{
  "n_layer": 8,
  "d_model": 512,
  "n_experts": 48,
  "experts_per_token": 4,
  "d_expert": 224,
  "d_shared_expert": 0,
  "activation": "swiglu",
  "moe_layers": [2, 3, 4, 5, 6, 7],
  "router_score": "softmax",
  "normalize_top_k": false,
  "routed_scale": 2.99,
  "balance_loss": 0.00133,
  "balance_bias": true,
  "router_logit_norm": 2.0,
  "n_groups": 8,
  "groups_per_token": 4,
  "init_std_router": 0.0371,
  "lr_router": 0.00119,
  "n_head": 8,
  "n_kv_head": 4,
  "head_dim": 64,
  "vocab_size": 21985,
  "norm": "layernorm",
  "norm_place": "pre",
  "norm_eps": 1e-06,
  "positions": "rope",
  "rope_base": 10000.0,
  "rope_fraction": 1.0,
  "qk_norm": false,
  "attn_scale": 0.125,
  "tie_embeddings": false,
  "parallel_block": false,
  "init": "normal",
  "init_std_qkv": 0.0148,
  "init_std_o": 0.0037,
  "init_std_up": 0.0148,
  "init_std_down": 0.0037,
  "optimizer": "muon_variant",
  "lr": 0.0121,
  "lr_mult_o": 4.0,
  "lr_mult_up": 1.43,
  "lr_mult_down": 0.7,
  "beta1": 0.93,
  "lr_head": 0.00935,
  "grad_clip": 1.0,
  "warmup_steps": 200,
  "schedule": "wsd",
  "decay_fraction": 0.732,
  "decay_shape": "linear",
  "final_lr_fraction": 0.1,
  "batch_tokens": 262144,
  "seq_len": 512,
  "doc_mask": true,
  "train_tokens": 1957000000,
  "steps": 7466,
  "dataset": "wikipedia_en"
}
Below are experts of layer 4 (counted from 0) of a mixture-of-experts language model. Rows are named router (the router's row for the expert), gate (a neuron's input weights, with its number), up (a neuron's input weights, with its number), down (a neuron's output weights, with its number) and show model dimensions 0-127. Each number is 128 + 24 x the weight over its row's rms, rounded and kept within 0 to 255. Numbers have three digits each.
After each expert's rows: a language model's description of what the expert responds to; "gets" lists some tokens that make up at least twice as much of what it gets as of all text. This comes from a sample of Wikipedia text that the model never trained on. Tokens count by the router's weight.

# expert 14
router:151137126152110136117094125119141130160164107121105091123183125152124128136117140111074086093155133087131112140118159102138118114115119124137123140141134115132121132133135130125122169141161151112170164096176141139084123100143179104168128103154157103139124121122128075103115096106143137129102148172116153128105126148118103109146113121141140126141140120157109090089083146122162156122125
gate0:100153100100152133123122157141124133123156177107169104124136108138151163139125171136198174128150122157151123124133104127119130178126107142158136100141133094145144170144136125135145126148162113144092109122114090107112142139122121109158088100140108111155106076085130124139155134105084088108101080131151157123196118139161132144151130111161141117123119157156133119147140164104120123146107
up0:125144140165111144146141152114144119118167123119114110133128133104154180070153149173097126098175121140111100180137090080147105151122132145102138122140105119122103149165091143135124106113118138105105112132071115150131100127138118142154141117101086154140109113156124183149138172123136113113142098157150132140117124112118132142108075120110123151099177120125155068108154145095126134138147
down0:138149152168081156139141123103122160158097157157135105105139191095118150098157132141115153149151097158114115134129121118107092194132120147150126147140167121118145109164158137158118144134092122134109129130095096131120100147123136108130149132094091145161119151163150143109141118135111134118120102154094096172125158093156138117152112175116132152096170121120138175140146139129161082102127
gate1:137113153166125104160135144145110139152096110167139133139131162162143106138124070078166134119122110142141075099133107115155090169160136157138121155113147164117192141098089112159117131127120137139097103144164147125148142139134066115072156102135126136114119134112094108101156103105111151110078117098108150108178154152115129083111100133105108124133163109104134108101127124150165133127100
up1:154095175139130159082139116116113130102138131135138124123102118099126126143126173122131131134144140160140128127169122093090132106108142150137124120145134112130100078116105100140125162148119142150110159111134131106114121102178151137133128139169125131126142065163151150114164116077139134133157160183132126131135112139126114141060117172119140145138127122125099091155132158139135128100105
down1:114125137123174151161152118193124150105113121137112135142083132110139172122181123156148093142114147134096082147088123127162127101124164123106123104128123141117125099117139163157123128116126137121085117124176118138127173107081149082141130116104102099139094128113119101072099076115116116087087115107140150135135143120134143085150125117099121111108135141080148118106138100139144113104176
gate2:135100137108184115137133081131151156092126142140133131196109156071141134106136123155145106106108095128137149129146158133141121120141101149138098166123099155145140117120137132144139118176160133160076132143120126095122110122144130148111129151121094151122107109093150083129131135110121149122139106112136117137159152160160130122139106160128130156098108130113155129146170121116103083142098
up2:112127119111105120110120122130133128110103152134153089099142131119165130136080094090110104151135134129114160131118132160112154103143121093134167151116129099076104161116093126089122110142125127117094146108143138143129114105093138103098127181158169121116145151125090124133098099156137116155092162124142122166097091132096131131114143138140123102140074082121132117109136107119139146109120
down2:145117118105136150119127172114105135078156093135128131126144099157091154152128135126129134161138118144097124120120128168081120133111151156154132157131195118093138127158139082118120121111131124110145125131161120152133132156100127150118148090124137133098121135139126143139125118124100139095143106114168116154151110120138131188096082088122137094099147143106144103107133161106143138137128
gate3:130128097159136158119108134149098124139141158091124165140110151124149147127084100124168138134096142137142142132073101136103150158134131097124131092108125175154143126145094079134130117131175142133154116121104120162107092108106114119096140109099116136160127143122166172123140126154144092150135132124133129108133137160096150142143149136091144143106159117124139104144167129127165101126116
up3:125149129126156112135068160112149118119115102131127144120125159107114120114126125096142148147139105170175127093123115167133084080151163135063102104103093141126155157139140137126139145097126141100126121119171142177130138097098109140104144167139140162135094088131101097118095106115082143114128133127097117101146144134115127154095138094119126154135146139092107148153116178159130105137124
down3:120145139154122119141128149155140101149141148151149110084120122093177120125092099089115142102102110152134148134093133159080153148125111115141145121167135077111128154121109153147131195118167098132123151114096186141169104097134079105150126123114125078151124133126108154134141151120110107137150145128134130135114120092118121148120065086152190131149136096105156104145150119125156130139101
gate4:131120143110109133134152158103143109122127162120186050139152140149114150175128150163111123114094097176161144120144143093162107153127133142138160145051118164127129104100145090082174106124098136139118135131125116123149159123158099129148118149118105116128137144134134156119133143104157129100162105151128134120169126133118159113088135102135133160113093136082138187113169115177129094118135
up4:093074126111123108117144141163101147156080158100125153065128098120131095121150130139128119151116122131125121121087112102158140092127171117174145148080107152148106119126125120132144134154105142118116159135154116135183144108120135110183145103153108156154145151138166156132131088136167146089121149123120105113127113109155120116102129142138099145086093162165112116142099059117161167135163
down4:157139130124132170114118139126152089133120135163129125124115180169094153122150079117136115141109129114134157124158111125104122154186110134129134126165119141138140164141098121080164082162138185141094144129108121136120151148103124143106138200093114102118135118123140096132109202131072117119120101153127121135109133144151152148138132165132102132112150168123095167122134142150093107157116
Articles and possessives, above all the, also his, its and their, usually right after of, in, for or to.
gets: " the", " The", "The", " his", " a", "'s"

# expert 7
router:172121170128108137105132165151133142119131097110138131090133128168142113139134160125080093083162135132133087145104142104116144120135112128131142134146176113110135114148097096114153178113125129134123153148134177137119163085168143085128105096105147077146152112121156132100130140141100145102134148180119145151100137138130097125122121160131133121136155127124117118094129124095179151150153
gate0:198097158169133098132140133163124165135068114166112131124149144155140136056112134140148130159139157150104120140136162113101114137135152131082106120162141135105132180135148135120102121107071123190123095154098118152116141104143152120162153103144111155124099165132133155120106135167137121108119103104126136086146149174144143134106115102134125129157147153160108148155151153117120110102122
up0:087097108128147129145131103080144121089178147104104153154129139097086128168161112109136134153113080103144162086135103120127136085117094138179169101100111136096110111119111111114174141110182142110124159120165110085167129153097125148071129128149110124176141121128102101097121102117107156158113127115095153143135120097102127103154134134157104123101101102101120069133131086162116163133132
down0:151123149131131097151144143093144149145150107169126135097116108108107101128098193149101138147104154108113135125151134125170117154166129137120083154134119154154124099137122132145105087141095137129118155137121111136114118146087166159187131137095127171123163083147131118119125112142230159140119119170133106138173121140130115126092118116122123166135150065149135166144098120101158138134137
gate1:124146108122105105150134072111114187138143099157168111142147123088127082166112142092122156155107106079105114166155145105139102138128139143142117112107137085103114128102150109118100106140136077126184116085168137103099094116094092074130138091094123112145146085135075126119142099107128125159127131146153110142127149095129133110127156147140121150102131109137163151141113097112112138124116
up1:143140093136121156091120181107143088104122129070114116115097150155097096060071106133157086113138133112127164109122165142117151065163132110119179113108099140150136133144091119149139109166146150129126182121119160096163066138146136116144099128159145128106125137138128133119105159125178122114163136144118119140061109087162115197149125142118130123145103151112087109147139151102150138156129
down1:093163165143109087105177111164108095116141135140096149166126136141137153151117115151104111112123160143147112125145093117141109161138104136123094112146145120140136107110127131123065146158165106099116102144110090129121157128117153115119142136095148170171156132148117135128128107111157164126180127117117137127175103144132133136126149114100149144118104128122158135115128098090133096101119
gate2:100154112125086158097129133111118121143108149107132121102152133140169113144099125153120148164121127178128158107094156144171085113142128148124132164136148130142104082137173156099106155134133145104108112142125126111153150103142089101129097117156175138109124149110126127158131097139123123125130116155119076148099108101124164124131132136093164156141098142132117102119129086101130156126135
up2:113179106118144131104099149122152123077127146117138107138129149151104078137149142118145099115110113114141164087130094123127139139165124154118160092135139103139137152179075092110119130085112159156158137111165117141127110101138129129100128106117141114147129122070146083169104150092153136107178114104128141123094103104133159130092148120084105106100125116116134141122165150137133119162132
down2:139133134102101130130157138143130169136129172089122118099126138126126141143107111152103116123122164073114174143076138156093186145135151103068105141086156134113113125182115137133154142155101064159075176124139106157082148148136090087146127110139144147103096106136127165117147122145120088144106136141132107147161139132162143112107148094148121105158106049135125134134152127160091094148211
gate3:167135128116147106155098138113170141064117136150124117147101136104083151125152150119118110132122095171109107139116138122153193190122123115116155102166124163120122106127144142126122148163164126144102127150111129126114091154085156112130098099079164080141144167138116106086143145113112124149150103122111166163148136117147174120140126108135149117180102122135107109129135136151071073155125
up3:132093140113149060079152122129167117141119131148122102132092126097106139150149154156135120102102144129117132147126135114146158186121144115108095099109125094111131086129121108154124127141126165121118146162121142103111142150104149124110130104128138172098098120096125146138119116131122117072152096162077129132123148151153121124123108124124168136159119121131129124123142148134129173152136
down3:126142123105109146144114093092132122124165142122140086147163142151112118129117114126140126119132096168173139118151104154103117087107145128088136154138145117103143120128176142128081122128122161103167144123129115121128132106131143154136112112117112104110163132162111124146103140109162166125125105144152152112102119079171144121134148120173112142120126071150120098126110095107095179139144
gate4:193111118102102135173119133126099116116105123136085126131084131087121121171160118128130163116169180097097119107115182109097140140105134116160157141146172154111148090132142130110106144138140172143143107123153119150130132113090169149149141122134102126145078154091132149122108110122166123123165093115156155102111132144108143136142143111129144150116137129112105078113141120136123121179137
up4:136123158101163128162153156136141105132151164130100116120089130112102156141146140144099112096175128133077085123160139070082135135113150124131145136129162113082123118118160140113136143105152128153117133112134159166160163139148131116131117092084095144134113124125142140139113125127116207102119065147158124133114104151103156129124125161118127125152122119119118126126117137139099108120157
down4:119148126134084122143141143132156145082107106140116093096137122128134097158140098086088139162143122105141135120132126140128120089102103118123133106104125131149147105130126113142088124086121131119107172119140172191113133128102137109167128134144173117094130145148139129136168111072131103127143119085132122125114144116173116112130104102099110158124166112135133110148149148142184128120141
Prepositions in running prose, above all of and in, also during, after, between, e.g. "the racial makeup of", "In 1999".
gets: " of", " in", " to", " for", " on", " with"

# expert 2
router:137138099135123112144169144122118118131101112127122115094153118145104134075117148130117154121122126116108135148121120142112153145120097130161082094089151124155176167141114158124110140091152170157081148153087154115129154127112103123091098121131105144106137151111111144184166141156082152157127137102142118145144122096111165114179128097173122102143182147152097103103118114107146132170156
gate0:117097112087157160156118117138098138154100139116154121082154133090131063118103107144113081154128133137159169100148076130105082110119134140129089148101118133132170152117110134127131094163097138107179130118173141158120158144080132137133107057134139137128171155125107118137127132120171147135137108188110135114100085122110097140125134118115152162106121109118110132104114122135177118117098
up0:094142144115109141084118112125121117116097123138094141127126093144125123145159107088101185134175105149109102132157107115145131164122107098149108157127140160141125132102113135134115115117139149150152117133121129138124100111126109145067117093135113142125099141131137124142107078120135118111103120142146142130126114126132171126113119125105138136141089078108129111103140125145129115102137
down0:116125109158121115100142110117120141083189139095090107112130097115123152134115151145096089094145152113079155142158138134131129131112140086097078090126193152120101106162149113120124135133139123113113162085154116123106146093115166123179110158113192109161137151100141151184135132130116175116148118113159121096128131115096129104113090132133131129159109121172134112147151123115163130116088
gate1:129072164133157115140096135181135137131099131147135091141117130129103112143144107098110148137145085136095120079116090131063091183103109128104122122106152151078127089139136099142124117139144127117120135142139126070086091119122139109124128157156122131154114185105117131133170099185124118135141133148112149170088111132120132128122130085114140137139102131137123110144127138136109097111148
up1:120139121115101140108110144126147114093175149133130131090134132122102147104135086184122127085136115152137137129128187068127136095111090183112108143153122133121169140125150164128116142103120167127139126106088155181132143151139103172128110143084123125150123132115112150179128163148066110148124124099093139151150133157096123156122159102121123113146120115102124091094146149116123121161118
down1:111123140172119104159093134113177129086132142127169099127115095091157122110142132114159065089153130097171084088137126103149088154103158111124135142117130162162096123141094147116185167135130120079132155127147185107142133118125135122111099078098152146105135109100102123113133136074126117102127106115119112128140088106116122081097161092138161139121151127114111101154129134139137109151137
gate2:166138137128142125135163143090139107180105144084130104165094132144151118131125138120187133122126152113152170132126128111130144130156139118136102127109103110142100089091113163127155090154082146096145152130131127125109135099117148137112165129166136149112138114120108107141141133105152141156173107117158152098125138147096124100090077175112180178132146142124098147130099100099150096105145
up2:129142136133135123099144140153155159121131118205150132130146116132095076141153093079144149118161147144146120129151128115132134121123079099110128158142154102115130127166121084137145119168183106136093105128068148154154126119139107133132084127094134157116128109092119104129142111142095108123120117127095081137140151160139146123107141195103146104135091101097152108123165144114087123165155
down2:128124124139154140121123105154137086152137164148095102128116171105090134164111113132128107108132075105114097127167118119139133137107137141140121167158117132146160149152111140148093132160175146104121099161084132155154096121155141091119146101151122148138100109135125119115118123153112131069120085115099103147112120095139091115129154118177112126186142107174114124116127128126172111138143
gate3:175064139113132117126098134136159105129156158140128112072098145158170110113189135117110112122102116113144119118116138060109104104117168145105135184153148122133098121136139106140131100105096160140080136152103124163125127118147138142169171161131170102143118148135143135145130103165110114102152158161122122125135114119125128116154159119127059082159109111165115122102132118092156168119102
up3:138122122120073106143114119151127127155145152123195120119146127168135121139170127152127125120134109174150109120143093143145124108140119118120122148121123111162125100086151098156130135143085136133103126146121153065151143120110116146156123110137169089142112170148162118112117134140101185086115112147133170129111122125102155118154106145130127068134063147126116111106090135112100105137126
down3:103075142164114094109136147139131118157120148124125118157115103129133157144083124137125133152165125155135162119095142132162123094121132127083105114184115107106127167164174078108161093127116141072120138120162166151142108122164114087143106124125116103172161145178127121144142111129099117116135134124091124137145137139114141137123113155130116114140106101093084142097116102155159144135125
gate4:103146141128155119130120159127142138108159125146154103104120116130134104126130105121136130119102168132147135055064111112115161098135105095116133130156135137111123113094138120097127153132137119127144094094091133096108152126112142121089122152116155130153115126123112131137139084147123121137130147134108114149133133136089134131160152142146102123115071152148107126131143144150133096151155
up4:094134163107139115113101117130121153111170123114092107127140094168113145131119113125163122114197140137107137081119122114120160131158091090176113158137120100117163126100132111104095157136141091100118125102133110123074132135134131099115096187173154120126101107133153161114154175110137178145121101124140109125152087140147096182133188124148141104132099135134092123154160132146097101124115
down4:095112159146090102148133137140146136126123121165150161162136141160095081162130117137143111130153064145118071108136092116164131136158125128087139151153136134148141142154099069139151166122170142122143155135148121136110145148137145117159146103093158109151121090146087132145093136118105119121159119144123121131134123135157107076140114156114118144119197137161154125103155098127132151119131
Single letters or short pieces inside surnames and foreign words, such as Tub-b and Ib-n, plus slashes in coordinates and song titles.
gets: "b", " /", "n", "'s", "qu", "o"

# expert 41
router:104107110116104098130086137154121144160149131144139130147162146134133124116107112107156111093126131111194104118116147165135112132126128122117131125101129162141151143099121129178140122113128146137186126113124172098082110139133130104159150111136106110132133129124142093130104146129142182137118149155123180124105107156116113131103124134109137134123125098127120090092149082054162159099111
gate0:120142088121116122165107104173125150132118088167135128136128133143140098152084166176173141158149106133100138144081138162115124127098178090142132128106123112081153092170118145124166114128110125130153139118114123113155151178144184125141114146097130140141112108109091112150161092123124080105142169150144131124093081132152091130143109131115127143125146104171139092113133102132123090129131
up0:087120095123111118134096080151127159144125144073140163156126095109138099141129149143158154124091113161142193082139109161114112141104154080132099153118116116112116129113118186116149128126116129104141181111136138157142133186089133108134124117098110128161114124140129108158100130097060136155110123097114155179142154183131125123122135079136138106092114120129183097142152110148115112128107
down0:148143125167124177146160161131111129114134091146180154121095149122150098085170155122113067136117135132140111144135129141132146106141112121106119107141177148132111116104118163134099104148095145127088084120137124082147168147138097176098164148102098140105155149128093164093124140153131111130104143122135087135165141108138142141134088134138078122113149159145118155081116128104087094176116
gate1:140154116105129131118100146076169112145132147146137115118150159099136129089157141131136137151104138120128147138099140155134137124085113127146138111114132163134090132134173126155117115103164124160091151164130157113124106120117112136112136121127147101098164157117121093143141155158148128165119135130129127131130169151134141119098096105145117176130182145114143166124110162120107128152126
up1:107142097081119122119130176146169137093089105118106162138142187149077118140118172126119090134079165142127122117115192116114147131077133126123141138098133110138095141120193097139139160118165132145133122133181158119094133059181110163143162162130127094126162163131099081117129139117137115109113157170118171138140146147161093106150088137114129101141151152096108202112128145097108085154154
down1:174088109096126127167183096133129122132094098078086133118167146152150116101108132158153145112126105143122121117146112142094157102143156107142102135165129174077134135083135167146128118146120135108133109126099133105113095129123128165124137107116155155074143145122113133146112195133149134104115156156142112126170133143137143153183132146132082084135120128112129114134137134113098118105077
gate2:095112135131139105180171117171138152152101129133147130167068084145109121173115117122148116117110120161120143131149101101122150123129150126191131145153108138120135134159131151081182136128124135094108110150121122136123194140083118110135124143099140141138138113128139122092133144129095145106099163108077153101125111143098141126177118107167126111167098086162143123131123163154129121117097
up2:133140104141146152072091132121129097106168121135110144105166142116186130088111130112102125154121094127155146105121174172152125095129102141076145087114131141141115109125084137161105073116136155164168127112131134108135099111127166155111109133179128138102126147114158136162152097103151123141159118152177108152113156081130112144113083172076137170109148153128139147134104097123079133129175
down2:130134148111111098158121139144085112126139108101127114122113140157132171140107104140170085156171117169142142144118140108148132156110145173096134159129161142104126116129133136171133150166117108102085092130112168111126171134107132117147152162109111173114101145119111123143133148100136154146117165131145144119158182141131095129151134128135141158137136168152133096069112131102123118118122
gate3:152126142137091141131128154137129128109099153138111052120127114119147093095089102130114076138134111139098132128121158125144134144093113183145153168117088158109119146141164148149123097161091122084116172143111131135176171126150148163125100110152138096090116127111147148097122101129094097156114066149161163164099132145134127154107121112126113137137122150151133089109137130141152098102116
up3:124123151150111119138097135107145164085115170138109074121131103156139130110089135153128093138099113117118106094122129088191119147160128153115122163116142170141123110112191133169126100146118141123068122133135155134156123153127172125131099132157131108124097125140128132119127095110151103155064161139155127104030123140116156105159139114126141137127138165130078143081153094112176096107090
down3:134122149147124150150150142142090155135092142151109134151146136149145152152148133118124170133140137098095105134153126144137116111116156126150122133181118090131111104060124111114129138129126127092079128104107150089109118129134142159116148121107138120119219158134102100095139145150136149147121143116137106150127136166114124081113150148041155130131131134093116127126119106143139109139117
gate4:152163104139105131081142137112108095092123123163109168141156137131092151177099154114120132135142142094133089143161157120145062103142142147143150131126110118134107106145087137117157143140116166091135082179136081116134125138119162123138168163079127142147158113123175127119160154086108134117100103104140080146091127114166116115198117127089136107149170119128136145135120133087118084108111
up4:166141083122118128128105137130146095089127115148123127084138145120102154148088124117122142119152172114142091134157099137114073105125103133136131130115120120130101153136086152161160142146137161116102093167086113119117117143121187130119124123094095135144137108134144116114119183120093159106135074145146119137087126128096155152126155153121114095116152154134149162161174166134114111160119
down4:144084091101111141090143138148096107150102091104115112143144169106089106107075085152124088095137116134140127112114122160122110077117112169150126121121142116165125161142075110115163138131130212131134083117108123153139169177160145099120154092101091124126131095142127132096132118156193166132158130132124124106146135166128153114095130124131138166111157168124133079140174130147118132119124
Articles a, an, the, his after as, is, with, and pipe separators in results and medal tables.
gets: " |", " a", " the", " an", " The", ";"

# expert 33
router:119049135139141138103152142139121158124112094165139135107120149140117147129125127116148101087154177157176133143117146115093123165132126189085156123103131134054129124127106114131141133142151097104145120124148134123138154131161073159108100109098089124143143126117154118118131124100123122123126118089140129114089131151119132132137135152177143084171152122102132077064156163149179149142130
gate0:125106145111106121081115153144116125176113150106120158167112115122106134139093141131132110119146176118136177136126151158143109157145114088155119135166109124108131162116177116107153128097136139110116178184137118138076095095111125135112150181115135138120110144144124096120125127165131178122122121122097153100150082127161122156118097135113097111150059092138175157155065139091124144153116
up0:124114119175128162128068139130150118121122141128149129148148130176119094175120131105128143119171125106129115163145156120122140144122144118112134175130089120171127120163101158110135146098093140129074154134154164104134137115142125131141106130081136147103131126117186138107168102136127127149123128121135102158177073091122153130093127130144139102071111098129140125124127113112116123152150
down0:112106133138127124116141115135134164136186114109080113101158116111124141109117111152111138158123114141127116132090125121112120145127130139122122132122168158152136096129111139188134128129130137131168090113104112115120139113164073082165119153140153123118125107125109172083143163122103102137115112106133095116112147142126086180166148112176146106132117139148124103102106120163093065126100
gate1:165129152138124120124119143143168093097159187126100157138154112167116102163123100173137141136113103128123144104102151139170124153107147078137151144117118185142122079160112113118087117142110115131151144183122101121082124106106109157127114166090172128165130115089139100063125131147158145094103141106152148118106097142130140100141115133146107100102123131110142097153139132137157135103127
up1:119158072116137117120149131137098112182102121157104101157140188115145138114130155112148087126118124174159126134175097140109116109129140141152110122134140127116139130084164138158111145099096109166128088161120133115134125156141131085142146129143103146095146175160124134149124152113153128173138143122068109074126155125097164126141068127130167114143153163092124136096147115135125119143137
down1:120165091148134146134168135148145136126097107136159146150096119165100151102118119112134141150122097143130130133114166136115146115156154131105066193098127147149103143148129195099146103143134115136072141097160075093116161097125108092092159089108108187154078113158124112142111099129095111151125142066120162101121161152156155098125133157143143119125137148132143115107152122133145135076065
gate2:103125113153153150143158120124140137097100108145095116097119114104136124129112142142127141075119156083136117127166132147147151168122166169137123130144121169123127085121156126104110177157125104108078121140141108120120134117117126083145143129146110118157110159159145139099163164142152134157130133085127165094117133095136116135125123157120120100116100093114167105116099142096129140106117
up2:143144124140135143090142130095147178124086095177153113109164128102101119117113120128109135109120082151146126125176160144124162124161152189106161140118120129121126132149125169110104133130140113117128156150156144140121146091129137096142149131122085134095129127157061104111156119107140128110141128138108138134170177091162159154112138110149097157079143149145167110130157109132083129122145
down2:129109141192136167142131139169152098124127127140149153154126103096090104110127149143127145127161108130114087118138114137155098128131158111121136100125165144125134097136130128139111112135157124179131129129124141140099092117126108132157115100110123094164145129141139134128113138112125093101146162116126129107130161152163065127156118131123131125136132137129148120073129128133111099154154
gate3:139147126098077148125098098089125083097187133175167092117136129119109148147122085140107119124102112125127089147165110124148129115115116142164127124125122125100119121113128122110083129138165127126094120142117145112140136116143117119108142070114111116103117135138116153169131100135153109102093136156092156109144113169139138130114183127089128159163122149072137108129120138114148099129149
up3:177142110188160102100140158156108164147077114134137124124121166117085142162137149101101100114156109136145159165101096155110137150101170132140111181163136115109147151154173157122097120130138118143144134116138119137119129126096125102163148132158138094155132133130115127127113180162095106166120136102113108108120128129112152147114131163150145109162132100123110087111122111149144143130102
down3:117084124114125129150166126112108144151128170132184107163126148117147125104124107161142082094097159092119098145113137100149170131145140157137143155157148128117119148130136132092100131135130145115144124088115117116130110126137091133092155089121135115123118113150131096093150133118089184137062117127131085101138092140132135085118152108132161088165101146148113123144151106107141158151145
gate4:132119136135125150119117156116161146121161136120157113142134110089077135104119128108127116125085142141133149113148146126111114135093144146127090132143120113164104166117143125141106150105106133134126137116160147108154079110109075176132103085145121113135137123119115111121143115115145126144107150124114133102144119140100132133127156115066124131135119095149129127117105135098126093104132
up4:105155106083071103092180131096130122136102146138077117123116115136144127152146106159133104105179113115097116118119149122122105155138141114147159162117118120138157103160161142133136145141135104096154147186145136161107156094098142140116108152123155126105150124132145165162130119137132121116152108131124147151072139147122109160130130133136139113109114171123131141159092171110163143100114
down4:106148132170135135137098136130150125145187145162156122114188170144126148109102153170133100148147131127152108115131136162096113119110107121144061141102118159118126137138132146125108140125112137113149113131116112133139091091107120082100165120153137193122138157139113133149120128105121107127122148126155151124139121109175113094165097098145107070143120174137131164144088134102118147097125
Is, was, has, are, of after a subject in short descriptive sentences, typically species stubs like It is known from Brazil.
gets: " is", " was", " in", " of", " at", " are"

# expert 17
router:128136160134113100150099155165107164111092122116145162131133100140162105097131142119171143141150124137124124124157091127147108103107147124107076134137158066125112106153091104102098154141154118097148134172125145153105153206134105154130160114162146112069097120143121120150156123120140108098115090143150122134119117124136127108135124166114164134121071107113151117129139117105144092144136
gate0:140096115143107118073135132145124130122132132140148121127102114118135127092154112128111119155117100114136140122121149153112098128096159164078155163146159162134107158142092103134122120109143122107096089156123146147113105107115131129086160143111130149114102115139137172162104103124149138079131138140106114133090099132087126137158136132127120092084112128137139145142094146166122101103116
up0:100115124169118146091144152101120124087151148157114089152133112111121131114160108134116119118140120095161151163101148155110147081137150161151135118150123211113087169135096101093111128114084143148081087116112126117142148105129132130127116131081122138091131155164136129161105160140124152115083129139114133141147100119105147137138145159143115082102070137142113111095133134131122150110094
down0:156116164149157107098139130124164104158146130099136188132114135101138143133108137124114112127111160150140116076138110134125129098142136093149117185130129111133130167103114122132177175121108117101103124127114131136130121134106135152150156101130119124096090126125134114119136136176139081114119167098153138070118116110092109143134122141112115098085132151190149119127130155123116093159130
gate1:113138104164129155124168129079125112135124143114110119172150158157116140134094117129102121125149138167146157116117130134149109106145124151152162113121116141137120134103147096153117125156134152139115106113112117126109118132136145090090116123107126100161113096132145116101077136096116145135110112096097122189139147117138139174078136101117112132133167145158098144166185136146120139098122
up1:126108116116099119145127098108118139115115167119128164115161142129143090138094117129125132122113131148122133141116146107097148099108105118149085125147162144173115148131115123100108094119126074135157120111142147112138105137118100147106114090177139130137105108113119090131096119152123145145134120186140112106104165101134117122112104158162119133143130106108114146119165098095119105141128
down1:102148098151098123112122159110122145144096113118106159127151114113151115155139135141117127122134135149121152133122111134160139128148110189117141129119133153173119157102128097095107121104105085132180107123133149121108116122119141098095127116124091128110127114102144148159134128129159148143113070137119111101148125124111146111108108113125113131160127107104123169122139131108122122117137
gate2:095157106143125115214163139161099120174100142133133153134115120166158142168118183125174141121134130121138149109127125067130159143121111136100135141068138146126120090159132160104146143117140112129126077114125089113129141138137147128091126153145130176142114119123157100116128155145125144075114134097117106114130099120110154202125150127146124135129119128157121125140126102116133149141129
up2:174131108106130083092151175162158174176135126136095134157119081104132115159094114134146107150146120146156096127149116140128114150106128150171118177137144171120143141131095102138156122145117123197134148139123146124124123094170130097140109113118120130105135115111130150141093130135147082146164136157105170129116162106127087138104118113124129142140147143150138088148097089134102124139117
down2:129164157077141141105161110092114149102107141158150106099134077122138148125116120129149150139128163112104126147112143126105110128139152144137143168158139105080168092184112155107078115090112116141115120121120098141124125141114164121162113203139132096101122106119173145090092113144149075149117115158129104102144164118114154124151116140154122082119147111142089134137112104152143093123157
gate3:108096101121140134101126158147173122122134169137168141163138101165114153065122135127049122104121159134131132114124115131117120171135187130169125116100127118110109134156143116109100162126133160129142149125173146152146133168092134114134162088100165093153150162172155133102120117156110112148112148147137102117102132172120096092127151123145118133136128128153126126132154115124124108168166
up3:070079148108114136106154138153113128112165125114159107135127131101108137129126142164127123098109144179114084139150065139142143139156170130136110138166155126115157138074107116162154109131129162144159123111098141113107149125132128112132105102120150072143136119145113143130160138148084167144138128169104138122092166112138173125099149151129088138134146124124098142087142134142117129151160
down3:138167131188124123172126090121130157136100168107139130139131109116109129110145144172109104155128096129114098135133128142129157136139093123102109129149109077116116140110104104135148135145125142137142126083120108143133118156144149111129143115097087154135102120127136104163156142121157123103179092132132150132139113164110157120098118104137127098126147129169144124129125087146128159160151
gate4:135140165148128177146087128145151103101132084118140104143155136105131148147128101128135146141140145127136124124116129132089153134107203112117088147115111107140131148105136081122125154123137149113172111118108134123136105104119137119114124125107111168094139101123097145171065138148117179080126093112137097171183128107103122169124128147133127154171142114129137160148179119154094142097153
up4:156117146140138137138077148128175105116104127147122090095132112126156114120100074071151149152148091122100116113156159157115151140132123087144122119129105111175102110119122080142149143158124117115150109144131133105134112160151093132137137082092150115126147138113153091098145113157104094157167124136098141151114142132127099122179124125150164160152133088111155127170145136139140101148165
down4:143104138088135090124113135171094138152135128143089108119140148132105151092168104135107130150123100155171137134109158152121159117076114153142133129135130131133191162106148126127144123114152137083163138125123135147177153100138149096082106109128118139101103135118138129119146116099130160132171134127135100152162131108118137096110157136123125126101149115127102134134168130111123126101107
Full stops ending sentences or paragraphs, including ")." and ".\"", plus abbreviation dots (St.) and decimal points in tables.
gets: ".", ".\n\n", ".\n", ").", "\".", "\n\n"